From a checkpoint of a small mixture-of-experts model trained on Wikipedia.
Size: 8 layers, width 224, 48.4M parameters.
Experts: 96 tanh GELU neurons an expert, a sigmoid router, a shared expert of 128 neurons.
Below are experts of layer 2 (counted from 0) of a mixture-of-experts language model. Rows are named router (the router's row for the expert), up (a neuron's input weights, with its number) and show model dimensions 0-223. Each number is 128 + 32 x the weight over its row's rms, rounded and kept within 0 to 255.
After each expert's rows: a language model's description of what the expert responds to. This comes from a sample of Wikipedia text that the model never trained on.

# expert 29
router [149 116 154 152 146 148 142 167  87 107 125  86 103  56  81 184 110 132  89  51 181 116  90  97 147  92 166  40 200  98 171 143 106 177 126 117 183 151 121 135 189 124 146 215 136 162 189 115  93 154 141 163 160 154 174 125 145  76 134 135 168 123 126 126 108 148 156 130  82 126 142 128 108  89 150  97 157  71 134 111 147 158 135 147 114 152 123  69  78 105  94 151 147 122 131 129  95 115  72 180 158 107 159 103 111 127 133 125 117 155 113 114 122 102 168 142 171 113 124 204 134 100 132 127  72 196 151 136 134  96 129 134 117  70 155 157 150 116  94  64 156 119 148 146 170  75  89 168 136 115  80 216 140 134 139 123 141 127 106 200 155  99 118 126 169 120 130 129 158 121  87 137 119 108  66 164  99 155 133  98  82 115 109 169 108  80  93 188 145 160 139 181 134 130 125  97 151 104 117 179  83 106 132 173  90 113 136  91 154 130 162 150 130 147 119 137  89 145  90 152 138 153 113 112]
up11 [ 85 158 170 139 152 189 168 108 117 163 141 131 124 127  83  82 142 147 190 103 155 155 137 129 169 118 121 125 120 106 132  80  85 143  66 148 102  72  94  46  95 156 144 119 138 116 166  94 111  98  41  90  78 142 115 152 139 157  82 110  76 145 159 193  98 118 188 128 154 147 127 137 151 128 128  96 133 129  96  97 143 133 150 238  63  88 121 151  84 147 141 132 184 139 122 121 119 105 178 123  94 113 137 128 141 101 205 147 109 134 127 104 135 100 133  98 151 140 116 131 137 137 136  81  83 174  93 189 107 158 141 102  69  99 110 166 153 153  99 172 136  99 131 105 101  80 112 147 122  99 103 145 153 152 145 124 125 160  73 154 137  87 139 111 148 115  92 122 126 126 150  81 137 100  77 200  89 137 174 128 125 104 135 111 153 131 163  82 152  46 117 130 115 145 122 141 144  77 179 145  76 169 126  65 103 134 181  68  72 172 146 183 153 161 111 164 119 134  96 111 128 130 131 149]
What it handles: Place-name pieces, prepositions. Prepositions and closing parentheses, plus inner syllables such as de in Arcade and Bardejov, and words in institution or place names (United States, School).

# expert 12
router [132 154 114 170 166 132 106 144 145  81 125 146 135 100  92 142  72 115 117  92 176 106 116 126 139 180 157  97 166 116 132 101 110 146 109 127 132 181  52 134 163  79 173 168  80 103 142 102 101 125 166 107 194 194 155 108 151  56 131 104 169  77 194 130 109 121 112  98 145 176 121 162 148 122 127 104 166 108 153 172 209 115 142  96 133 153 110  96 120 110 136 127 161 166 176 154  90 116  80 160 118  90 169 140 120 103  95 137 141 149  63 145 185  82 125 111 168 155  83 191 162 136 157  63 137 184 141 110 172  88 165 105 114  99 133 148 168 140 140  80 147 149 137 161 167 108 136 174 176 116 148 200 119 113 131  90 173  93  81 152 165  74  83 135 131 132 116 104 142 159 143 129 139 132  65 103 124 154 130  93  81 117 136 133 144  85  95 138  80 154  90 150  96  86 144 101 125  89  69  75 122 108 111 138 134  78 123  94 138 122 207 144 175 141 153 176 121 121 117 163 103 135 113 162]
up2 [120 204 101 142 142 117 204 142  91 157 148  75 147 135  62 127 116 111 137 122 142 141 114 138  78 112 129 169 159 182 206 156  79 177 118  62 102 125 134 151  75 120 100 142  83 133 112 137 121 124 129  81 150 169 106 161 138 150 121 129 168  93 190 165  89  75 117  65 133 117  68 195 109 159 171 116  88 116 152  65 129 102 112 109 119 127 156 102 116 120 151 114 122  77 167 163 183 142 133 113 143 118 157 160 181 130 156 122  78  79 149 172 140 133 179 149 148 114 129 141 102  87 144 160 165 122  87 118 154 128 128 109 154  63 128  95 131 113 121  62 138 164 152 111  64 162  91 110 160 158 129 159  81  61 111 139 152  91 152 107 106 116 113 158 182 144  96 115 132  89 122 129 162  87  76 191 113 142 126 112  99 120 180  92 160 114 138 118 161 122 131 121  93 155  87 118 160 168 102 135  96 102 167 155 136 174 148 112 135 160 149 133 131 157  90 213  67  74 139 176 146 147 147  92]
What it handles: Biography and table fields. Table pipes, commas and parentheses in results and election tables, plus biography words like footballer, politician, born, and team names like Buffalo Bills.

# expert 9
router [176 104  82 168 166 136 126 155 123  72 145 119 120  91 101 159  67 109  77  88 194 138 121 100 152 156 203  70 196 110 128  98 134 178 108  59 136 167  67 159 139  87 172 203 126 117 171 119 129 135 125 156 105 137 171 119 125  41 146 177 135 137 125 116 131 126 149  92 155 183 169  77 105 111 129 109  84 173 163 135 155 156 124 158 161 124 104 107  96  92 109 151 135  88 182 158 116  76  99 133 125  84 172  76 138 141 104 141 128 183 168 128 100 127 123 139 165 107 114 150 191 115 143  86 111 154 128 105 130  61 161 131 124  91 144 121 188 104 117  54 115 129 122 119 176 116 126 179 101  88 148 195 160 155 152 125 178 113 158 175 116 107  90 154 123 113 151  85 143 151 127 150 115 107 114  90 145 118 164 117  73 116 117 137 197  53 148 139 132 152 122  77 134 151 149 109  84 112  75 126 132 160 126 155 125 104 109 138 160  78 181  97 145 103 118 137 147 144 112  97 131 172 132 156]
up2 [ 80 169  70 172 136 118 170 108  87 136 133 152 179 143  63 139 119  82 119 112 135 110  89 150 139 127 180 103 151 163 170 127 151 149 107  99  65  74 159  98  97 145 113 100 144 146 138 142  99 138 159  98 121 161 127 119 206 142  78  80 191 143 118 121 104  55  72 167 114 129 152 198  70 146  80 123 115  98 127 112  86 148 121  80 142  99  97 119  86 111 157 116 119 178 144  82 133 165 107  88 115 123 148 162 121  80  69 131 150 103 136 176 100 131 132 173 151 190 172 142 119  50 167  65 134 197 119 152 117 145 113 145 141  93 133 188 167 154 155 127 120 159 124  82 123 161 130 176 167 152 181 168 125 154 141 101 106 140 140  86  83 178 132 171 130 100 118 122 128 119 131 116 173 168 102 154 106 116 109 115  86 153 129 135 112 182 132 128 138  86  84  85  65 149 126 117 140  84 154  93  97 163 166 121 144 162 138 157 134 151 116 144 164 138  63 192 115  78 116 121 150 104 164 173]
What it handles: Proper-name head nouns. Final nouns closing institution and place names, such as Award, Cup, Airport, Oblast, Records, plus closing brackets and quotes.

# expert 50
router [172 138 110 116 149 134 126 130  71  84  96 106  86 112  67 126  72 152  96  49 196 111  98  81 131  81 185 174 106 131 132 136 101 127 112  93 182 153 129 110 142 119 153 236 124 133 194 125 105 142 112 186 142 169 203 121 140 103 105 132 160 114 142 107 143 108 171 129 102 133 184 131 117  92 141  77 106 135 152 114 156  95 157 154 139 134 144 134  99 143  88 132 112 145 119 149  68 135 112 219 132  84 164 128 145 155 122 120 101 129 119 125 139 117 195 191 207 112 110 169 141 116 154 127 103 162  68 118 122  66 133 148 175  97 143 123 151 106  84 138 122 131 156 124 181 108  95 103 156 134  94 157 172  88 148 144 149 115 114 145 199 113 157 128 151 144 176 122 161  71 170 151 178 121  71 166 101  98 187  97  71 112 177  94 166 111 110 117 124 164 113 172 120 128 131 150 141 133 112 166  82  99 133 126 104 118 107  77 141 119 180 126 118 124  76 159  80 173 125 125 123 121 113 158]
up11 [144 144 133  93 138 146 101  91 115 156 133 130 111  99  76  88 124 110 137 123 160 124 150 101 119  90 167 117 100 140 152  99  80 171 101  74 131 140  76  89 124 143  63 169 133 155 136  83 113 139 123  75 139 107  98 135 167 106 134 121  87  94 141 156  93 116 151 124 166 115 103 164 116 149  74 111  90 139 131 177 126 144 130 157  87 134 167 140 129 222 145 136 146 179 163  93 134 173 130 151 104 140 201 140 129 118 180 139 107 168 126 135  92 164 151 110 152 145 128 125 137 127  87  62  84 109  63 153 129 155 138 119  86 106 121 140 171 106  49 150 151 118 128 129  74 106 117 110 161 131  74 105 137  73  66 111 125 186 151 163 142 126 121 111 163 154  99 136 144  62 154 131  87 138  91 177 175 137 132 148 163  67 132  89 150 125 132  82 177  53 102  77  70 152 148 141 156 156 166 152  84  58  74  63 140 179  97 103 127 146 175 231 136  96 115 129 146 169 136 129 106 121 146 140]
What it handles: French and Latin name pieces. Inner pieces of European names and words, like Châ-te-au, Ph-anta-sien, Ne-r-va, Jac-que-line, plus articles a/the and hyphens.

# expert 62
router [210  91  92 176 148 181 129 122 100 111 125 107 115  78 100 118  85 135 133  63 191 136  98 120 161 157 161 109 150  36 113 171 138 142 103 101 139 183  91 166 175 119 172 159 122 139 224 120  94 134 144 198 134 165 167 104  80  99 184 212  82 163 114 116 110 122  93  90 128 152 139  83 135 115 110 105 120 114 160 125 152 140 124 137 154 139 130 100 113 136 103 186 145 110 188 100 107  59  98 136 149  74 197 131 153 108 126 120 117 131 126 145 148 150 121 138 146 134 121 139 181 145 135 119 111 119 127 128 136  99 160 145 104 100 159 128 189  97  70  75 144 124 120 132 202 103 140 131 122 159 140 171 194 153 148 112 199 137 121 199 157 148 100 111 139 100 165 109 113 107 139 129 109  88 128 116 137  88 134 151  72  92 165 139 132  72 110 190 140 144 103  88 124 132 146 126 106 117  57 115 130 134  84 123 171  93 139 115 160  65 171 103 183 126 104  97 116 138 125 128 156 139  82 118]
up0 [132 146  51 128 135  80  89 142 105 197 126  84 147  95  95 119 109 134 103 104 138 140  92  73 139 105 115  90 116 127 136 138 118 117 133  98 111 159 170 114  89 140  94 120 165  92 118  93 147 134 113 149 131 148  89 128 156 103 179 159 160 122 142 122 165 147 179 149 148 107 194  89 165 174 170  61 147 216  97 172  52 124  99 118 162 159 101  93  84 155 106 164 172  98 121 144 107 118 151 193 121 125  90 202 137  90 160 120 126 128 158 183  70 192 143 108 133  97  96 133 151 120 105 197 119  84  57 101 141 127 165 158 106  86 168  76 129 108 107 109 192 138  81 133  96 152 139 147 177 177 131 119  71 130 128 154 105 146 107 147 166 115 175 125 125 101 154 150  87 131 109 124 164 112 100 129 146 165 152 124 138 138 165  98 155 132 179 136 166  59 149 131 166 166 152 136 149 119 105 156 159 149 159  82 127 111 136 201 144 169 124 134  85 156 130 123 118  97 151 109 124 119  34 163]
What it handles: Name heads and verbs. Head nouns closing proper names and plot verbs, such as Witches, Scotland, World War, Creek, follows, continued, until.

# expert 59
router [191 144 135 121 165 136 155 119 185 132  81  96  86  58  43 120 120 145  69 103 171  83  74 171 131 131 167 167  99 139  94 130 113 134  64 190 111 173 140 137 125 119 150 174  99 165 137  41 113 124 163 140 135 132  91  63 162  92 173 138 174 109 219 147 152  65 111 160  77 168 140 148 125 115 140 102 120 137 101 133 131 135 168 145  89 150 111 111 107 129  93 121  76  98 144 133 106 133 121 197  87  69 141 166 100 130 150 111 113 114 138 161 105 137 155 164 127  99 174 157 144 168 151 181 167 145 123 147 113  51 143 155 110  96 194 109 167  63 123  82 102 166 124 185 178 127 170 128 115 172 144 160 119  82 125 106 132 113  87 139 138 112 139 145 179  84 113  95 192 145 111 164 118  94  72 118 149  74 176 124  98 111 150  73 145 147 117 153  95 150 128 105  85 129 129  99  92 111 117 141 141 129 159 134 153 139 138 104 124 151 131 119 160 166 140 120  99 156 167 116 154 127  85 115]
up3 [ 68 112 127 151 112 142 155  58 123 170 145  97 148 139 153 108 104 111 112 110 164 104  75 165  94 129 109 131 166 157  94 177 158  99 144 195 139 120 112 117  87  99  85  96 171 152 129 126  99 102 109  95 113 159 135  96 145  69 148 127 120 106  79  85 158 131 111 134 206 123  77 142  99 124  98 116 160 115 126 164  92 158 123 150 144 100 140 125 134 118  48  71 112 158  60 137 169 126 139  97 101 128 144 230 144 121 100 147 142  85 118 194 134 105 143 134 100 167 159 123 165 117 149 144 130 132 110 207 151  82  92 119 144 138 154 111 100 126  71 109 146 122  35 155 101 101  85  97 102 154 189 132 140 112 117 111  87 156  93 188 105 128 152 155 104 101 183 102 140 181 146 131 121 108 135 135 143  98 136  96  74 136 111 144 108 156 140 114 144  94 129 168 233 139 161 137 172 149 114 187 134 149 181 143 156 166  75  88 136 186 140 126 114  77 101 158 173 135 122 155 128 191 122 140]
What it handles: Capitalized name starts. First word of proper nouns after commas or prepositions: first names, titles, countries, nationalities (Robert, Commander, Kentucky, British, Greece).

# expert 33
router [208  83 133 143 128 148 151 151  98  88 122 123 125 117  93 141  70 139 123  49 202 133  54 138 141 133 163  60 152 101  66  98 124 131 123 151 162 166 117 134 140 155 154 164 177 137 135 126  88 149 118 183 158 153 143 125 141  70 166 126 113 129  91 110  99 158 125 111 145 177 108  81 126 156 162  80 178 137 159 165 164 127 166 148 158 156 123  87 109 108 160 147 172 121 100 120  90  70  72 134 155 106 137 118 128 142 161 131 143 117  96 155 113 133 166  85 147 156 154 181 137 147 159 113 117 109 159 138 136 106 144 108 114 128 185 138 151  92 116  78 114 135 109 112 163 106 152 176 114 105  91 226 135 176  96 109 206 138 112 180 155  99 137 124 122 121 137 121 162 114  68 143 130  76  73  87 161 138 145 113  67 116 114 111 110  70 115 109  63 139  91 100 140 190 139 130 112 133  86 172  95 112 134 150 104  44 144 109 150  79 203 170 113 160 141  95 138 126  85 183 164 143 134 122]
up2 [ 96 170  67 146 171 138 148  85 151 135  77 110 118 124  83 135 118 116 127 109 130 129 110  83 152 103 156  94 162  95 123 153 178 186 160 102  82 120 168 113 106 122 111 143 175 113  96 111  57 123 157 144 145 145  82  88 130 138 123 100 109 163 120 174 115  79 107 111 118 171 101 200 110 138 148 131  85  85 149 128 116 119 167 155 137 141 141 145 114 137 195 107  84 137 138 119 153 129 108 109 162 127  83 141 196  59 148 154 102  72  76 147  75 130 177 135 141 118 165 171 127 113 137 133 120 156 153 127  69 136  79 119 117  96 105 179 181 129 151  96 145 166 106 125  92 161 138 177 147 146 121 149  66 108  94 202 103 159 162 127  78  86 152 222 172 127 100 144 114 107 104 112 102 157 128 195 122 172 107 109  61 148 174 116 118 143 112 155 181  68 127  80  97 145 101 102 115 160 154 111 117 150  94 114  85 217 143 212 135 177 117 119 136 118  90 143 151 110 130 128 112  81 137 136]
What it handles: Commas and foreign name pieces. Commas in running text and dates, plus inner pieces of foreign or club names, such as Sofia, Penafort, Athletic, Rovers.

# expert 51
router [169 146 125 117 140 141 111 138 126 105  61 163 111  63  78 172  67 118  74  49 170  79 154 103 111 108 154 114 186 127 153 141  90 194 113 118 133 205 107 111 143 128 155 174 136 159 164 111 107 127 136 145 183 101 182  79 122  57 172 140 163 123 110  97 145 134  96 151 101 159 177 141  97  93 131 116 125 137 105 165 158 103 167 111 158 119 110 119  76 147  78 105 162 142 140 145  75 120  69 149  98 115 221 125 108 107  96 134 148 152 146  99 123 124 119 107 181 120 170 163 140 106 168 120 101 142 109  99 140 108 171 138 159 114 142 160 164 114  61 132 123  76 212 148 200 102 139 142 161 154 119 162 145 116 155  80 178 119 117 146 136 108 167 139 175 143 185 148 161 113 130 120 133 112  94 181 128 204 140 108  66 118 125 136 152  71 110 174  91 168 105 132  98 111 155 132 110  96  97 156  98 121  98  96 103 155 137 116 136  80 187 123 141  88 118 124  89 179 150 155 140 112 147 151]
up1 [151 147 105 143  95 115 160 137 103 120 143 157 151 173 168 105 105  85  93 132 148 185 145  87 121  95 116 191 122 128 128 127 131 191 171 179 125 104 125 112 100 176 129 131 143  72 115 111 120 164 149 125 164 158  85 115  95  56 139 143 114  72 100 132 139 170 155 130 142 130 152 145 121 147 156 143 128  83 154 140  86 161 130 150 131 109 135  72  85 149 121 115 117  96 159 167 139 137 113 165 208 153 110 107 162 124 124 117 126 136 152 124 126  98 115 127 124 146  89 157 164 150  94 106 141  80 134  57 107 166 141  88 142 120 169  67 142 118 120  93 125 123 139  72 115 184 232 166 122 157 175 128 146 123 136  83 215 101 128  94  68  76 190 116 107 110 163 114 114 110 103 137 121 106 147  78 159 181  92 105 134  83  93 103 182 152 169 117  76 152 102  92 123 156 111 170  99 154 138  31 144 132 185 135 155 134 143  70 130 117  74  42 102 110 135  90 136 164 164 124  83 111 102 174]
What it handles: Infobox keys, heading pieces. Infobox keys such as Coordinates, Genre, Born, Spouse, plus pieces inside section headings like Governors and Governance.

# expert 18
router [161 129 123 132 171 108 168 121 111 149 114 134  63  90 114 119 112  98 145  84 197  81  78 137 149 110 126 148 163  83 185 110 130 145 162 109 194 161 122 108 161 141 147 197 165 132 208  88 107 119 140 144 140  85 184 105  98 112  80 129 147 166 155 115 140 169 130 118 103 155 124  91  94 145 108 107 156 112 142  93 163 131 176 165 131 128  91 111 100  92 140 172 145 186 157 137  87  93  85 141 109 111 171 127 125 163 124 152 157 141 140  89 132 149 114 146 153 105 160 169 108 117  95 118 126 162 117 129 166  59 148 136 151 107 176 154 155 107  80  85 123 167 187 144 165 100 149 115 177 108 103 211 182  78 131 114 137 121 125 191 164 102  86 118 200 135 144  67 181  88 107 137 140  98  98 160 136 123 120 106  82 116 178  56 145  61  58 149 124 150 148 153  84 105 133 154  90 125  80  79 107 126 158 153 152  97  82 132 121  89 132 130 124 174 176  84 131 173 133 164 143 117 106  86]
up1 [141 128 124  93 146 144 112 123 107 105 112 120 157 151  96 118 123  98 125 122 158 162 162 118  92 109  99 115 138 139 107 107 196 185 164 191  73  96 113  81  97 149 104  81 162 107 151 101 100 193 134 153 166 130  97 149 113 116 204 124  77  95  80 170 167 183 150 120  95 145 158  94 123 161 143 114 161  81 143 106  84 140 173 165 178 164 149 103  99 164 136 128 114 106 143 143 114 175 119 127 164 158 127 139 161 158  72 173  84 123 148 169 101 135  83 159 119 151 102 115 112  97  98 132 126 100 164 131  64 155  78 122 131 134 158 110 117  66 133 139  94 132 132 107 153 124 139 144  92 132 122 143 156 131 216 127 102 163 138  65 120 166 207  85  70 162 142 111  97 130  79 125 157  62 144 107 106 181  61 104 110  57 149 146 143  95 126 176 127 137 107 135 156 119 120 172 104 126 160 117 133 150  74 131 135 174 135  75 116 160 173 117 111 110 160 120 162 205 172  89  86 119  45 167]
What it handles: Word-middle pieces, sports finals. Middle pieces after prefixes like un-, as in unopposed and unfortunate, plus sports words such as final, playoffs, classification, in season reports.

# expert 11
router [187  81  90 132 199 111 141 141 143  61  97 144 117  90  85 122 111 134 111  62 182 108 134  79 113 148 128 121 127 135 124 146 146 177 107 141 166 159 141 121 164 121 176 208 128 103 149 141 115 161 159 178 168 118 186  90 146 103 113 117 176 128 139 148 113 110 129 172 101 149 166 116 112 126 163 110 107 119 129 127 166 102 191 142 152 187  84 124 139 151  89 108 149 138 160  85  74 121  77 187 100 115 197 154 165 151 104 166 122 130 152 157 116  70 145 136 190 139 139 166 102 129 162 128  99 177 104 147 111 104 146 169 101  88 186 155 148  83 108 102 146 130 106 126 178  88 146 174 134 124  91 186 119 123 103 112 136 107 110 158 117  77 103 105 203 138 123 122 161 140 101 158 128 100  83  65 117 118 141  90  87  94 117 123 163 146  70 115  99 206  90 149  91  75 119  93 162 117 100 129 123 152 131 159  69 100 102  85 125 151 184 135 108 164 100 134 104  75 140 217 111 124  90 120]
up0 [121  69  85  96 169  94 141 121  94 170 163  79 101 129 129 112 100 108 125 112 159 107 151 108 146 182 101 122 118 151 162 194 109 128 124 102 158 141 139  81 126 172 113  77  97 160  95 124 178 147 115 167 191 123 146  74 155 109 129  93 132 155 169 139 118 124 167 109 146 154 147 119 137 155 133 103 144 205  80 180  90 159 129  87  95 188 114  95 126 141  26 166 170 115 121 117  93 142 125 128 116 140  95 191 128 145  99 205  98  54 184 114 114 182  84  71 149 159 129 143 128 138 111 106 114 102  69 121 116 111 145 160  69 106 145  83 122  55 110 174 174 113  83 151 143 151 144 158 219 175 119 121 129 128 163 161 127 126  84  91 183  99 138 107 139 155 129 115  83 126 128 137 128 128 103  73 152  92 128 152 110 110 104 100 122 186 129 132 117 145 140 108 138 176 122 106 128 144 139 158 135 174 202  85 103 102 106 155 115 120  89 161 109 165 114 101  85 113 181 109 154 173 107 167]
What it handles: Paragraph breaks, word pieces. Double line breaks after headings or sentences, plus inner word pieces such as habeas cor-p-us, mer-chan-ts, Assump-ti-on.

# expert 46
router [167 116 134 103 175 122 170 130 177 160  92 190  85  78  74 121 107  67 155  91 184 117  70 149 155  97 136 150 132 106 146 125  97 151 126 138  89 145 126 100 174 146 154 153 162 143 176 104  89 123 151 119 153 184 139  95 117 123 109 121 133 115 160 145 124 195 142 139  92 127 151  96 146  76 103 101 174 136 116  92 166 137 212 106 145  97 135 134  89 107 124 155 166 145 111  64  90  56 115 180 111  83 138 194 104 150 113 181 140 159 138 115 121 158 128 110 187 141 132 151 160 125 118 115  90 157 114 132 161  94 191 139 124  71 214 153 157 110 127 104 134 154 155 151 149 119 133 170 144 140  98 154 156 119 159 117 146  70 124 149 171 108 110 101 157 161 135  80 169  86 121 153 152  96  89 180 122 148 185 107 104 115 162 110 136 113  83  94  38 147  74 128  90 122 103 134 126  73  91  93 164  80 154 130 105 111 175  70 105 114 133 120 157 184 179 114 114 116 118 174 167 168  94 138]
up3 [128 169 119 117 116 123 158 102 161 157 129 137 126 102 166 136 112  37 135 106 145 128  96 164 142 114 166 166 132 113 143 148 147  87  71 208  71 128 104 141 106 101  99  72 142 130 113  92 110  77 155 108 111 145 161  88 121  75 145 119 130 176 141 126 144 141 118 117 134 126 100 133 113 115  91  67 148 140 142 134 129 170 166 189 141 125 119 170  98  55  80 155 149 129 116 135 168 119 130  41  85 129 176 189 111 125 140 158  96 120 113 136 159 149 131 112 115  98 126 122 138 167 142  63 128 150 138 120 149 130 103  93 120 102 117 156 121  78  71 152 112 218  51 128 136 137  69 109  85 143 132 125 171 109 143 111  67 178 163 165 105 165 101 178  95 168 156 129 154 182 123  77 162 145 178 144 156  98 137 151  55 127 119 186 152 164 121 111 158  83 113 121 180 152  98 143 114 121  93 176 102 123 184  99 144 123 141 100  80 158 147 158  91  65 169 147 197 139 158 141 135 179 140 171]
What it handles: Table pipes, percentages. Pipe separators in numeric tables, percent signs and semicolons in statistics, plus pieces after under/over (undergraduate, overhanging) and unit words like yards.

# expert 10
router [162 111 161 127 154 186 107 113  69  89  81 118 109  62 111 156  94 138  97  71 170  94  73 169 119 105 129 153 119 132  98 131  86 152 115 153  95 190 130 133 175 164 149 147  97 155 181  85  91 142 141 180 201 125 166  88 117 125 138 161 128 151 170 120 175 113 163 119  96 143 145 151 105  90 122 114 136  82 135 140 163 126 184 148 107 125  90  80  68 135  60 156 147  86 136  80  69 115 101 206 106 100 151 114  84 186 157 114 109 112 163 146  88 153 186 142 160 190 178 166 109 119 139 173 179 148  87 181 119  71 169 105 117 110 187 113 158  71 120 149 114 140 132 156 149  72 148 137 154  77 117 160 123 100 119 142 175  95  87 155 155 170 126  96 180  59 152 111 149 146 147 204 121  99  88 116 127 104 191 156  98 124 118 123 125  98 120 112 119 140 154  96 100 139 127 125 114 113 117 150 119 167 131 122 142 135 156  87 133 132 149 160 155 130 161 122  91 116 172 102  88  93  90 122]
up0 [ 63 213 126 154 106  99 130 143  96 189 108 100 109  96 107 139 100  99 102 109 137 160 158 125 138 155 109  97  86 153 179 166 106 149 177 149 122 149 162 152 142 157 107  70 116 117 116 166 163 185  85 130 179  84 106 129 181  94 156  83 156 133 157 129 167 126 197 146 103 138 158 121 184 194 136 116 147 183  81 153  70 134 136 145 164 191  68 134  56 127 125 106 126 121 113  88  78 127 141 169  87 144 136 164  91 142 111 136  96 143 147 126  72 165  77  80 153 112  98 122 124 126  96 130 112  70  81 144 129  97 165 206 105 110 161  91 133  95  90 155 133  62  81 112  97 147 121 153 153 126 122 135  89 138 127 107 130 156 123 125 140 105 170 116 129 125 126 149 103  64 122 185 142  65 130 131 218 173 159 172 140 116  92 102  93 159 121  88 130 160 105 139 140 185 154 160 141 167 100 169 112 157 114  59 173 123 121 119 125 161 140 169  94 105 143 111 126 104 155 163 110 133 128 167]
What it handles: Function words, name starts. Mostly "the", "his", "her" after prepositions or commas, plus name openers like New, San, Mount, and fragments like Butcher, aboard.

# expert 30
router [150 112 115 150 173 154 105 173 137 142 137  93  99 110  94 140  45  84 151  56 184 127  96 159 105 118 157 114 157  84 161  96  97 149 156 106 179 127  80 123 152 141 134 177  68 132 152  93  95 134 121 130 105 177 188  68 140 135  90 115 170 139 167 130 135 163 182 164 121 168 108 121 187 109 127  96 183 110 154 139 176 107 128 130 101  96  96 103  94  93 112 159 149 111  95 152  85  87  90 151 131 102 165 104 115 148 125 130 100 101 110 163 119 121 115 111 186 125 132 184 152 101 191  75 119 209  99 113 118  74 128  87 164 109 136  98 138 171  88  88 169 200 133 164 199 115 133 148 173 102 109 213 123 122 136 142 207 108 117 133 173 133 125 147 160  92 129  84 156 140 131 116 125 102 109 103 128  82 130 108  70 136 104  97 138 115 169 145 115 172 102 182 154 129 132 129 123 121 160 165 109 156 172 111 138  59  77 141 131 127 140 147 172 176 182  84  99 134 144 122 146 105 130  82]
up2 [143 115 108 144 173 194 154  99  89  89 116 149 105 110  68 122 103 122 143 125 133 149  74 133 122 110 181 116 167 144 140 128 167 120 130  75 135 126 175 125 106 122 166 160 133 107 125 154  91 113 149 111 132 176  95 133 107 138  95 131 122 125 137 154  55   2  70 124 117 136 123 174  78 144 114 114 135  49 114 107 101 106  86  97 121  79 173 122 101 143 211 108 119 104 159 107 137 194 147 138 160 110 124 143 156 143 160 120 115 118 118 173 130 131 142 168 163 142 173 125  92  93 119 120 130 181 190 128 119 145  86 139 139  87 124 148 144 140 159 116 176 177 118 101  73 137  97  91  95 189 166 175  69  59 122 136 137 104 147 102 100 154 138 156 179 135 123 122  71 140 151 123 140 169  60 137  93 170 111 155  88 182 162 166 140 177 136 160 186  91 133  74  98  91 120 130 121 158 113  64 114 157 130 174  83 130 141 162 144 104 102 169 160 169 111 162 165 124  99 107 108  84  93 165]
What it handles: Name pieces, clause openers. Inner pieces of names and titles such as Suicide, Priti, Warriors, plus clause-opening conjunctions like While, After, Although, Despite.

# expert 3
router [137 125 210 163 168 150 124 157 164 138 155 159  89 103  88 111  50  90 115  53 169  97  50 143 166 143 144 123 155  66 141 136 142 105 147  89 130 167 123 150 124 166 172 117 120 150 141  82  58 123 138 153 177 155 171 132 177 102  99 175 153 159 167 129 116 142  90  78  75 137 141 110 113 111  86  74 145  81 125 146 168 169 184 133 105 160  80 126  77  79 130 175 130 132 108  95 114  43  91 136  92  83 154 121  72 134 122  93 145 162 116 140 171 136 191 122 153 153 146 167 128 102 174 139 121 147  94 144 152  62 178 127 141  91 164 129 156 129  96  89 103 183 116 132 148  71 112 122 168 135 121 186 149 126 140 120 171 171  85 162 197 153 134  82 157 109 120  84 143 124 121 162 124 104 103 127 136 145 189  92  95 110 144 122 149  93 130 100 114 148 104 103 145 151 142 168 107 109 124 156 134  73 120 172 115 120 143 153 149 104 112 136 147 176 155  90  83 162  76 146 162 130  97 156]
up2 [134 105 112 128 129 131 126  89 123 151 110 137 123 143  73 146 108 127 116 118 127 106  89 132 140 156 162 112 157 113 175 116 146 145 122 129  68  82 172  98 108 171 146 119  88 112 107 151 122 110  96 121 108 146 141 132 118 138 130 121 105 161 121 161 125  59 128  85  75 151  80 215  78 139 125 107  71  84 106 118 153 115 140 125 119 106 134 128  90 138 114 165 104 131 148 157 129 115  86 119 163 107 134 129 166 135 186 201  70  94 122 161 149 153 131 196 144  99 114 166 156 105 211 139 178 127 131  87 160 115 134 103 131  42 136 153 145 140 131 152 112 177 119 151  65 123  54 169 155 179 123 143  93 166 157 122 149 141 178  69 156 143  84 141 178 168 124 118  73 117 131  88  97 171 110 171 132 122 135 176 135 117 162  82  45  95 127 205 189  58 174  58 105  99 140 117 124 154 122 121 163 161 105 177 121 155 126 151 125 174 127 181  96 193  98 154 145 153 101 153 170  79 139 139]
What it handles: Place names and dates. Second pieces of place and personal names and year tokens after in or at, such as Angeles, Francisco, 1994, 1960s.

# expert 58
router [172 108 128 153 186  93 121 114 132 126  84 185 110  99  87 116  91 162 141  81 208 106  69 105 117 154 146 149 112 129 121  70 101 112 113 120  95 148 111  87 150 156 165 167 142 141 178 136 110 127 161 119 160 163 182 142 119  96  83 117 110 142 125 184 114 148 124 125 121 134  87 133 157 144 116 113 198 114 172 113 127 104 191 158 106 144 126 124  99 108 139 202 154 153 118 139  68 111 122 189  96  95 117 140  79 121  95 106  91 129  90 176 127 174 159 125 168 156 166 127 150 120 184 132  66 139 125 180 166  66 136 179 164  83 163 144 132 113  92  89 124 122 109 144 159 105 100 153 142  73 104 197 133 143 114 157 151 138  88 182 201 112 124 109 153  78 160  92 129  69  95 137 135  68 100  95  76  82 168 149 119 133 167 128 171 106 113 119 106 118  76 114 134 183 179 151 138 112 124 122 119 125 173 153 112  73 149 111 114  72 160 153 161 183  97  87 112 126  98 158 182 123  93  76]
up3 [ 74 168 113 146 114  91 123  87 136 168 166 154  95 147 167 100  87 138 120  98 161 117  59 152 107 125  89 147 144 123 119 112 132  94 128 168 122 139 149 107  80  75 109  93 127 153 104 108  82 127  68 112 113 135 121 128  81  92 145 103 135  54 147 160 137 166 127  91 184 121  70 174  77 138 136  80 163 139 145 105 130 128 164 197 121 199 163  49  92 120 114 167 146 127  96 101  97 173 142  93 106 112 133 151 177 143 121  85 139 122 124 136 141 146 142 123  95  93 124 133 104 129 150 149 104 117  94 148 103 139 137 181 164  98 139 116 125  92  73 139 156 139  95 141 127 100  81  96 127 170 121 141 129 148 133 113  60 178 124 210 167 149 146 189 128 166 155  78 119 150  98 198 141 128 140 168 138  97  81 159  54 106 171 173 188 147 146 142 142 168 118 164  87 126 144 178 148 133  78 178  72  88 102 153 189 165 149  67 122 160  92 153 103 121 164 142 175 145 138 169 148 159 157 148]
What it handles: Units after numbers. Measurement units and scale words right after numerals (km, million, kg, feet, miles), and commas after numbers or place names.